config = dict(
    experts_per_token=3,
    d_shared_expert=128,
    router_score='softmax',
    positions='rope',
    learning_rate=0.00303,
    batch_tokens=[65536, 131072, 262144],
)
Below are experts of layer 3 (counted from 0) of a mixture-of-experts language model. Rows are named gate (a neuron's input weights, with its number), up (a neuron's input weights, with its number) and show model dimensions 0-255. Each number is 500 + 50 x the weight over its row's rms, rounded and kept within 0 to 999. Numbers have three digits each.
Before each expert's rows: "gets" lists some tokens that make up at least twice as much of what it gets as of all text; "comes after" lists some tokens at least twice as common just before its tokens as in all text. This comes from a sample of Wikipedia text that the model never trained on. Tokens count by the router's weight.

# expert 47
gets: " was", " is", " be", " were", " are", " been"
comes after: " to", " was", " he", " and", " it", " He"
gate0:511575448481459476512526482469577527516456530513564463432593485473478455489503525370455463430578496535572592439455532424615505418523498492509433489541450498438549445420458436516545521427518523594430450532507464522554530491518528550595572502480564497553505562459574468503503366494501556477435496493521510432598507529404556516482427404525489525599509507498451517430546524441391556466448466452446485544424394536521550558543522477461487514487453539505585473486518449496451509529484473465462500461524599527471558510509534520524516445489515575517437451480541536483518448628483402560462456494563584533469433445570520559484514377673543583505484570508506477550447493524585550516414528447480591434516497564463533465553509481453576556543486498469543496561520515462474515513467550
up0:519431517549484509510538517526432520469474542512449532450517424503461483623474516558541524531457570459456561445469491486511529446497446527453436480509547486529527460450519518494477376479427529328481475460481413515453509517390640416473440471476509575505542499444534462530482503507403382579501472590459568548435485473577488525524499501418459512471498488492529508560490411547422468542560485519474595574576499574511552467524542488576548389427523525503546523544427515482458391516479500524487574530455480521530539470461467567573514575492516517545485500574514505606509577394593472507436577451521411538515611503502459503477458496530501520445506469494496461488544495435538549493530555568512505579518425600458448437521549490521549590577518580557425495446490459523467497446491362

# expert 37
gets: "In", "==\n", " In", "\n", " re", " well"
comes after: " (", " \"", " a", ".\n\n", "-", " as"
gate0:483527482487432566495567512542561431497547521503419530461454418495557441489538541555567456505546445489481493483474449559490513592470473523418501511572516468559498451529581547504586528525480509483406543472500557464525402347475566512586540533503456544624544481496551492558489409479563581516483510500484517511513388509477504428455515478497492517538428482409387542510525446533519501549498508537473449419440498506473504546531663514527442364466533533570527537500545483497568541435532617505410534544562530447473499413521433553539508524579487519457482371524513564410469561439481588518456557541528485454493475483547444476482492544541477546526541546517462520565414535521393509534534494584563549491530442471583488598487487474465532542502508531577493566469465397456467608454554477
up0:566454447511347572436504486508534495588611538546441617547463501508527511519565559505490474456547470443504458500431479396561457472535496599464500531527454506402418507496461482463424467501482589428593562586407596480472497514402541466539515492500539553547510478545539473488412444461510564544502550538486484524530383512559602561524556541488535472459527481420488545443475482583504543585489560476397462560548467427501450535475444435564493472439461502531511421498495499573556511455525552531460477564522535544468452476474558458543560445423550510533474456540468485520513481602459485458453477482510467446540501469560547508399479564498498407387573519384432494515482513533573552464431525516483542497497548644533562472497412543517534516521490489571557518463449541449484504417497561

# expert 45
gets: " May", " September", " October", " January", " March", " August"
comes after: " |", " on", " No", " in", "1", " ("
gate3:423498478497512539470560449533567597425535506540507444522570544523442545494495493494475478522494494557624495592551456515491548473447595528532546400502530473458531554541426487510436582547559521582519428532448454444500471401564465463539445488501545504494463525443489512497519536568476514576512499531511469440397514580502467502462430455507455504427509511539499504431470470407570393520448487492548486458479430482474533543566417490447428482594433475634605476490527485540465494438519436535407520457462444484508479536504451447467485481523461427602519483461534441502496520434355452518525515605385563526432543438551464503549626391583562543525574506474497565460572478471486468501472521539465434494493574480552452397404565539485542476483442480435394443535482522496460487497508534
up3:607492518528548470459509505488530501440514545455467467538491426526490493502414602488490516541542514517432586441441579651553519542439442464523486535490500569416518514464524457461519569558434441521508526542514431484493533488479545553561474330459487509472541507507490482461416445508472493398484502496556501507521538506459416566539435551480517556551440548494472397478540506538545551441541577477473580510569531433451488498564386515497510465418455516542423486404524434440469547479524698554469461507594501569514532549531562472439550467521535449553472523445442543590479428455562475549492452411456508451501471515493491538478455488514451579555502515508471536513545500569522469630516506488538560548540473454484493648455530513435572441535508513490488543539385575419535535492446509

# expert 4
gets: "0", "|", "%", "1", " Act", " No"
comes after: " |\n", "|", ".", " (", "″W", " /"
gate1:516448516542502428467480529460439531541461534469529447535530537436581538402481489555521557469499568566449551558418501470497499424552601534472537567585415374511581455468525482453569586555492572480488521433428492473508440503557412510570483600539531488465518532484494474452445496450503526495477546412438446475488504514642451507614534555541556493574544446522560525490468525468509484482439510478574526446534560569513455504525586514515488454541461556419499455503541641509449497605531475395564445614489495579454574450513376484472593375529508532412521474581508476472571559513521479568504423496478540493488485544429452456545471529454480591470550545518405498541482459561517504549412444499513488497427538480547488551488484412493558486542496563451493481510482498549506552474538418
up1:455526505473519443522388497537470508477518504450476501503547440465540418537459551471453533436368545487415480505579518482435458490496508489530562595481436498531562489585471477552530502541499512442463456468503473396487481464494547504477471507554474623524526518447531499520552598487491390446589561507483557542462508435551567573413608491523495507444532526453592442466474435476472444410490559502532504530485505566498382420489491544463437483500551521514500526459506452484504430507490444441558438474461564514458504491547576510484456613462588553523535547443533492491466504471425596477409497376444498514607505417546437534555536520429469673530505493416551496548482474546515463542530438501419495457372456412502396561520474437518444475545504518476496560524489500546391467566506523

# expert 72
gets: " ", " (", "–", "-", "^{", "("
comes after: " |", "|", ";", ":", " in", " /"
gate0:568444527556432530441571480601536515490502477534505494453474527442387487549563555450488513494471543463454533506582503555454497515483514507485490483538568424520510450388474623487552466555445438561529484508402524572454374483452620531457532535333446493436476413447507544507430477489448452479448377515421524518488515468495472436473487478494532528464550501497505489504522503448504461544358512531434484591482390531431488552458456577540443438462519484430539543551514468527417527518447554491525554515464460446539523436493480472516510526426506457553465477492488620468532547564524517484468574588496430445525483446497480507499470646471540474432417463489530534479566420476512533562421528417486557489601473487483584490563532562520555518523550456511404482483585569498473455545525569
up0:420575587526555443495430534483497578423516469452475507485419500536563545538441537542520484552480556579502529558431452455496596465574512424559532453417400548530489520589557426491433466418561522460529469538491467429519521612491432453504488508524550472566475622502522468477572465455493486452447552508536500541507447507497505529506491505496544517529496565533422478509448542508518449473588517473520522518526549466481527421538439462569631595500438588552505514441523502454526519413443444463522404557520480475537628468507530527434486576603462490480535437464494470593506515469515443481555451431546542501555533494511521483494562432539406528610515529469514586568489529640511452447499448512518437411443525498538470477527553457419467449497438540482476501530395388466507545575428411

# expert 36
gets: " that", " which", " this", " who", " one", " when"
comes after: ",", ".", " the", " that", " The", ".\n\n"
gate0:451537517572522424435493461541444440514464551532449464492486539584520539409533547507610480551529550458465575448466535558465422463521532418554536543415500435449467482526521395542464535556512465425525456493474500539540569499494524472377517572495581468587519573483545592443496539411592481531520579477510442513498482437532540527535524527548534464443523397507388491401431382587503541459488509471558442516494437461449475505531469548517481460485556496535466614428539472577584550494463433507485494490483413506540488503549551380510475464382540476464512537547530430509494531474550538436493435560473475477485453524471585469412448470509542482519546498580551455589623436485446448418499564597554490561502493492481574460475496577485478485485504466512450547461612541522585521474561482
up0:536480502424495580532527529444477454449501521484504586527519380401512547572463486469430472433429503492584506582530528470450539495595404506521458449529537560524518512541516572520521458531452575505454532547557571539534433507507442480516468428437432527458501433515408452578497528546489460514469605500494594528529471492550592516482407438541454508521540477468538514578491556462437451556523452563407502516559502476515458448490570484430538579500467461481460576552497509420412463465558557551516520500414521431486545501452507494499577453491495512505585555498495448533487460434464428521616598399557519533513414461540461503533513534553504491517504532540409485461446549499533529481489340392464489616547565516539538520561411420551476451502468504520555460567464437590363489505460520

# expert 6
gets: "20", " ", " and", " due", " a", "B"
comes after: " ", " =\n\n", ":", " (", " is", " \""
gate1:515535565435441543598507483495618424448529535571462447473438496504608464542512535457524536458467538466490506485386491462536489570484498506478560513498436517491529484547516549482506533460573460476534476523475492533545485393485562543486444481559475475484431460467504459439521490508577476457406445466489442520536505495509516531525432545530513466322565492431483489490542576602449481418444586479367548445395513468516513482451461421474509477475522382509485639486476542531544566498538596404501555543520469528469491529495496459495546480442390499532456488493527541524492465468505428455519412439554521540463437420471532595562524546409548557604552554577583531434435571510591504483486438494539508470522522503590557442495454477498526482598548550474448529524439541583499569469434422
up1:503559446392457544501466542452584479504553488476499506508601466497515535388540493438536410527535478442544482514494528503476507452442412488508484606454477435539439440496505451550558577496493486388523500423506499451443521536509486520531552514530579476426458509462499503430502534477523557456377461504490492454406494506498530547429481507514490455457537444506502515390448504514458491545530523530496505454459525463480474610490557528533556472457483387622472503437354503531471573528405515490505577525533474456579489536523451473625489505451520508551500484475489555577504506551485412419420573498474425453514508519500513578413431450521480489487529506380562530458601537440578544592553570436460546503512512604489470501450422567485519547544444533524447455506499546429599456345493437

# expert 67
gets: ")", " he", " He", " it", "\"", " It"
comes after: ".", ",", " that", " where", " which", " It"
gate0:485530496428494560477531579515571500559467501535493530536454412502425497454421566427523521458523514579538435448434447598523524459529537503472466476607472470488522440484524427533476606501404597467494461527492552457449562473536597438574589524505502509416513512518464437398423563455511517539492512506529515499486524487610449537557477499478561509477460516519541466438511413489548548493493474420446464535579492446491468497545508478403548528472452417459407600449525541569480521498542558467478529522332426563429375482571431581493562504518481536463603538493495552508514478482472481503509518475545479411499458492499562543508426514432509446530468481601570485568476491430469491466460537479437533526502381484509506523413447546522543524467572449573500600537472438538598614452436467
up0:553463537452431537546415420416506534536554504473501475511627626542498552481575402527527498440458508442508471465558575407411482493490456608496501462487506404527480516451495547449526521433510388533526543507499535562551419470446470532430480524455477561408486515522504607537482415508502533460488488491495554518548491476442475489490430521429508550545599439517452440534499540590471484484535573553539546387470441566523525604451521492494485555513457532510548294481537486437562496372467435486455460445558564496490557596481564461479494520458509544542476461518584476534484527523542487492526481543447557538553462512433515425512520493465471446472630471535451470510515496465561592485519467510510555476579544524530522423515529393485499533571494537425549514492469577431438440469550542

# expert 79
gets: "19", "20", " ", "18", "–", "17"
comes after: " ", " (", "–", " in", " In", "In"
gate0:473474508442477505541501471523605520540536475460403456495484479472603502503525540445448482450464469424487536540513497562477493470567453575490438538585533490513496531437497491421357405498437584467487467546509563528513537506492544470520530564587489507435434438513569479436502539550576555521442497478509508519432457502504439352529589453462454451579521565474456508595538447549488563468406488512529418553533508577480495465517406577525504523474541482532516538395484519429451528558576474402500602527478508412478517427371556615625525484598488504462478443522525483502505451456533485496555506505427552434500512509507516529573540549572556445468478505486485359428423492530462421418441468415519495481454495438447436518504449463426535510492527513522462609542501546528486479555550466
up0:477587518460540552479513502483606542548552432458381399523464458408482462499457413515454487457445520508500527555520595522538510519504505490423435469603473487425452517412466441423520516540481443452520506483471448481584463469443458407521478532554476569617456466445529491462471558573581518471505501509496615493453409546550438505464501542534563482562490467429459426501450445543573587460498485477525536492500531573454481425529436548495502499486498527580473510447538493339497463447556482490521514620479570428486520497388540505504467473501461520437532416525539546573464480488542437518578532547472577436475506498562487522542617537569494397436445484456520454450442447491429520404543454497462487535577547481499489511557466614436462521522494430545418588550559431536456533477515528

# expert 2
gets: " the", " a", " his", " an", " The", "'s"
comes after: " of", " in", " to", " with", " for", " as"
gate0:525511502507349542495447509487402496508437473568370512455519406494548423475511457579522514464524457467551587514562529624494490483447445494438531557497482498439398413511519542465468521600501454456455563536437499526496571543540458502488529597480500447515550424464554537500447520583519531569480492538456534401542475486442459504500510432496537561512546510590539496511653548565484556455419506616446506453517521493529597427533455419539504498526634454508448550496478470536439554514544462556478417498583542607542518482504508481471542511486480478429458526505486500442457427509497537566413489501498502479513554497578517454472377516611476497477523503451485510411562477472533446513560500560425514434516412510452465504595463368520535536510461438508564462508551555452443443467515479
up0:483515514491434544482504506451416424455426496432517506489436481526525561530502512579519482414602498504640492461546589497526587530508462458468521536583469484505474528446669515555506449570401535490580446471535570476528473437554458512412468494478485511575502574449410434590483503473396576476447434458590513485492498421576471467546575505548454648489478584506521456519530483511441555447490482505463499480476528554509458500550572392584536512495442473518528502514512511504468538558480515518524448568433538538392527587469477601454541492570531488543560600574474558523560504474464601528510468538587486563491508480534525523476428484504489460382529479523454450453477502546457622570548425534460541493464546489608470519524496433561486513557515471516513446502493510575539483445542581

# expert 70
gets: "20", "1", "5", "10", "0", "6"
comes after: " ", "20", "–", "19", " (", "."
gate0:496411474463504449555518525526570535374444433424456523478482520473455562516519521415457469413435526476490631424459547500505467410540507516421461583508552420460537489549413464452528521510435474488510493486558544445532518542408507489436496508494554526471554465482466531480494447580514555505501573545510576477527583493542434567586369521608556495522492461452515449554494439394595503453491469470526496524525470458476467500529470445512493492517400453527569489499461516519561512530514395431579628398487531484517452527524489492476473505525535486562454552595486534423532444443414507559567488465579464518568500481506544427612514551538515557443549368540554510622448404495539542508491515501499499494426503526445541545507483436525516461462532370488541531545502520575420506477410455
up0:506527378583541449469501557475478537475478519451452603497447509540417491501491597492432507500490578394496464530532565491557487357517451476478522537481493477488497500460468544527575584502563526448480495575477593442534467367522512421509507456454528478465477479463522432435486455455611570578477559490521490475563519455532480421523512517507501532530512516564544420580568517527551443462395514457472514480489490478495486560569561545517559471525502488460600526592538442550505510502521477433593502511549539490499507417509552605511497494477527571464496447496537480510434461467403510423512507513497512504492513587470544563535638642465467517435593462525604509488500474483536491520378428525437532398537489553483442580430521431555459444390536429533485434544489449549556544520423454

# expert 23
gets: " ", "–", "′", " W", " —", " a"
comes after: ",", " ", " |", " |\n", " March", "12"
gate2:489567559498431524550523563533464537524575560461487512433445490496530466520566550587532499456506490463473494484566565637459530423582405484520433577534594454412574483487506368544626457574435541534541525479466587516548368567599539496567467410590529517525456483464563479385484513630466462538464481430508552491508451533471436477522481445491513598496510524526500569521459456503572491458528485439486525427506524429567509541473499505461494503528581504617470489425482456474504527542507424456479463442459545490460469551531583532517439546512542517464407443476576420465518511559455473488463504455483559500545474548562501498498462529520492495571522493465499440489463554470487395519476389514481454556440425439538593453434522629545468506443505536509524453563440537536480489536512587
up2:488532552457403508538463531536577568468443488557518535509516482560511474503571536544482428426516472483551439478549486500523472482614446449436573493565491557457571550521482488490448475511403496594511584462534500539422416553522534484490503541453441485474479494435526510479521500544484484527474573499532480541579532445409445481549530537450460487502559503505403415538529525500512430433513502344452539514440510577500443596406528517500525530506368474560478451518530471468507568436471457533449478490446455462470399436518636556547475505485546511496513398469455480468581419567542464556455541532507538436556531576452462453557430501531532521521407493476637405587515556478438371512522494416484493442407548559533401501470506511522494538455435564421553545525532521540497475591460491

# expert 33
gets: " |", " C", "==", " K", " Am", "-"
comes after: "|", ".\n\n", "\n", ".", " MPC", " |\n\n"
gate1:575605556443480485516603459528464459519536496411535470468593466485535461517542462535453523484471503434570412564555441374517428490480500477506540521452554678476471470565496476539482631461478448458486400532512525447606406425480495487511518507467478496531473430370535493445500474462463452485388504392464433515502518492524550520496405510515583501521562399493492556474489499394486485524509458555501465477457450519473421497519471566533564450553501436438526476530513483447488435499533531500440483500520507450462591506513439535447505489543558454497580564532476478611489494498552525523426499518486485510480525538477463356574483509522548499398457538504383558425446497455519547530489587547549435475475506515493437488502665551530532429435455525473421508534452552510557510540456507
up1:511416468437447544468481539578482475447621452458467501503488523456541550503517430498482486457490514468488498583543441451625548525456492543545540523523542519473473559437564512474473607448509501521541486614589502520498500440554565628513509514630403541549481529474471467466439421470466469467512430539545519498484531433550516565454542420558553500510477477489509562424451498485447497540502507513526463509503416548613449394537459512463474521472502493496537506588472488493447466501511460492548530464581523488451416443463488422497546537552559564498508539564502504455494439434370478467580565477502576490457434539638530506569506534457477525534567422503440420490461528430481596479488523545435425471468447529552420369490537538521526545552510516583597473535498410354448525450536437

# expert 52
gets: " ", "0", "00", "1", "2", "4"
comes after: " |", " ", ".", ",", "′", ";"
gate4:481477519622544424601511549488489459599479553456526405507413520438430448481460451487606493476449392518487522477503469483478489483450583455549524490478467553609570419428423442473481523495499517387509529527514476561510524513562464434548547547511432469533498581458547574539510590536500543530429577548598619397571436459555458506468483468534507460440567528537426453415477429499537532438542550462534555484508475486547490510569471440491592478565488477453438614565508532469473467529505452560497567491514548530592484468473404498475527472443410522489575489531470544460525493517608457560511467484423533508532577490441524526470514550530586497514549493475468473496478454534564512472542554472497533505507514416498425483449549605432478500459620504502512543346497550525518422490433473
up4:463484607446478463505463496540439456552434531513524485427441531452491465505455512483492478474465435552497493444473493468455458486473503428587563459470483558501470435426548508440554459396438410410469487566574520542486506489533435405434473524541461436492454604471531490531565507582512526522450504612552526495518536506473470554389440516582535416457465500514432456425520431462565526440427449372482594554528524511524534498583548508569432470473668499502445615468461472431505501547459591383440554461406597499532514498456446516476516524448426547499528529551503462555570505477578507511507480472452539603492547500489499461546592563447542439577516438518478519452495542493565528519549532484462469544455454470505436489496516486428584559538482524494399525403504486545469393527460517

# expert 78
gets: " |", ";", "0", ".", "%", "1"
comes after: "0", " ", "1", " |", "2", "%"
gate0:416463497485561565497397448470575548471482497507609536510444532452410429445626555442506557553486518546495445435474518532460532510507472474616504570522512536493564451514443546608560524605465428499569476541545482496536500504545584439517461494469523537467523538513379538565564518483533454492618567475589385446432449566489469423468566494507544579543512468539410424521547443452464548417481475436539506549555541514435477534500514466480484458527490543525460433501406528513447529545437476493465541442434470545492422568526525516588564430501453543428524511559562551535540500543551575497470455481568480464516545484472439596494524486456494445497454452541455603527455454410531491468494496444530507408608479502401555520516498545422498548461486506546488534458366477597453500548511477
up0:538523423480526482525505532400547463433492468462514477461576501622456569518480480494477521482487410463481527504527545475453496446548638601610561441465585445457464521488472496400542606576590480504509483517524492416514512490571568468584553539524538552586504519477537463427548392531457521521502513481446475631542483550569520397575569404535466439583501479465436420549471497459451544542518475563432539494495541449530588553532366590438555589509451537468489470490464501499500419503433502489477407534549550524517540509523461438431558466495621479552454392554492482541513530504514438564469620500607535498510472445443482508471530519543483558434507468450532493486457490486554487513531529560515506509512472520494465473483540489617545450466525590512524508547543555509597568506496526

# expert 18
gets: " |", "|", ";", "-", ":", "="
comes after: " |\n", ")", "0", "\n", "1", "2"
gate1:536578540442582514508549575552445503551495570543512584553555590463477472525463437507523551466496467485516462438517485483516485544690587519635539561500543493532602570442474413437503424481487543484434571546445456515566547471564536513451513554466557436562568440464465503463511567573509503502543468469473525499489428518517475524471548511584526492506475510446504499550569479538479499488399529463477510440510524480585581546528444504487530609506492482487484462436557558438477495599496421418473446445550484474499548515508511509502495450480452531539458514355507388533495525487449525537459482590544421434458459420514459486465429451425576509493484544513529376447511498474563537528504514438583579531434498441473617426521454593464516461518526570542550516599569566511435527564458495
up1:522563457512509457399516466466534557536500499522563568521587485585477492522482501467522555436474587500453478479440443538504519493555542582463408607570526471608523489473488534509418449416409498521554539488465518490592577513479506529546474511419536515572593495471468506503535534506509526446566531565420555642523471461423533540480580666451557447537527476584543499401477430576529456615510497505461527539527494405513563585519544498502476552574482544535429412526505459492465495459416501525438516532413524469531469546452483521430505549494494538526465553447453556560560582421498535470458513619519499394413426464545485409447534525573522538518509572532553486503476471504484523492561470439430538583556475515432554468502477464482426472531546511464567578518496567511453470541520410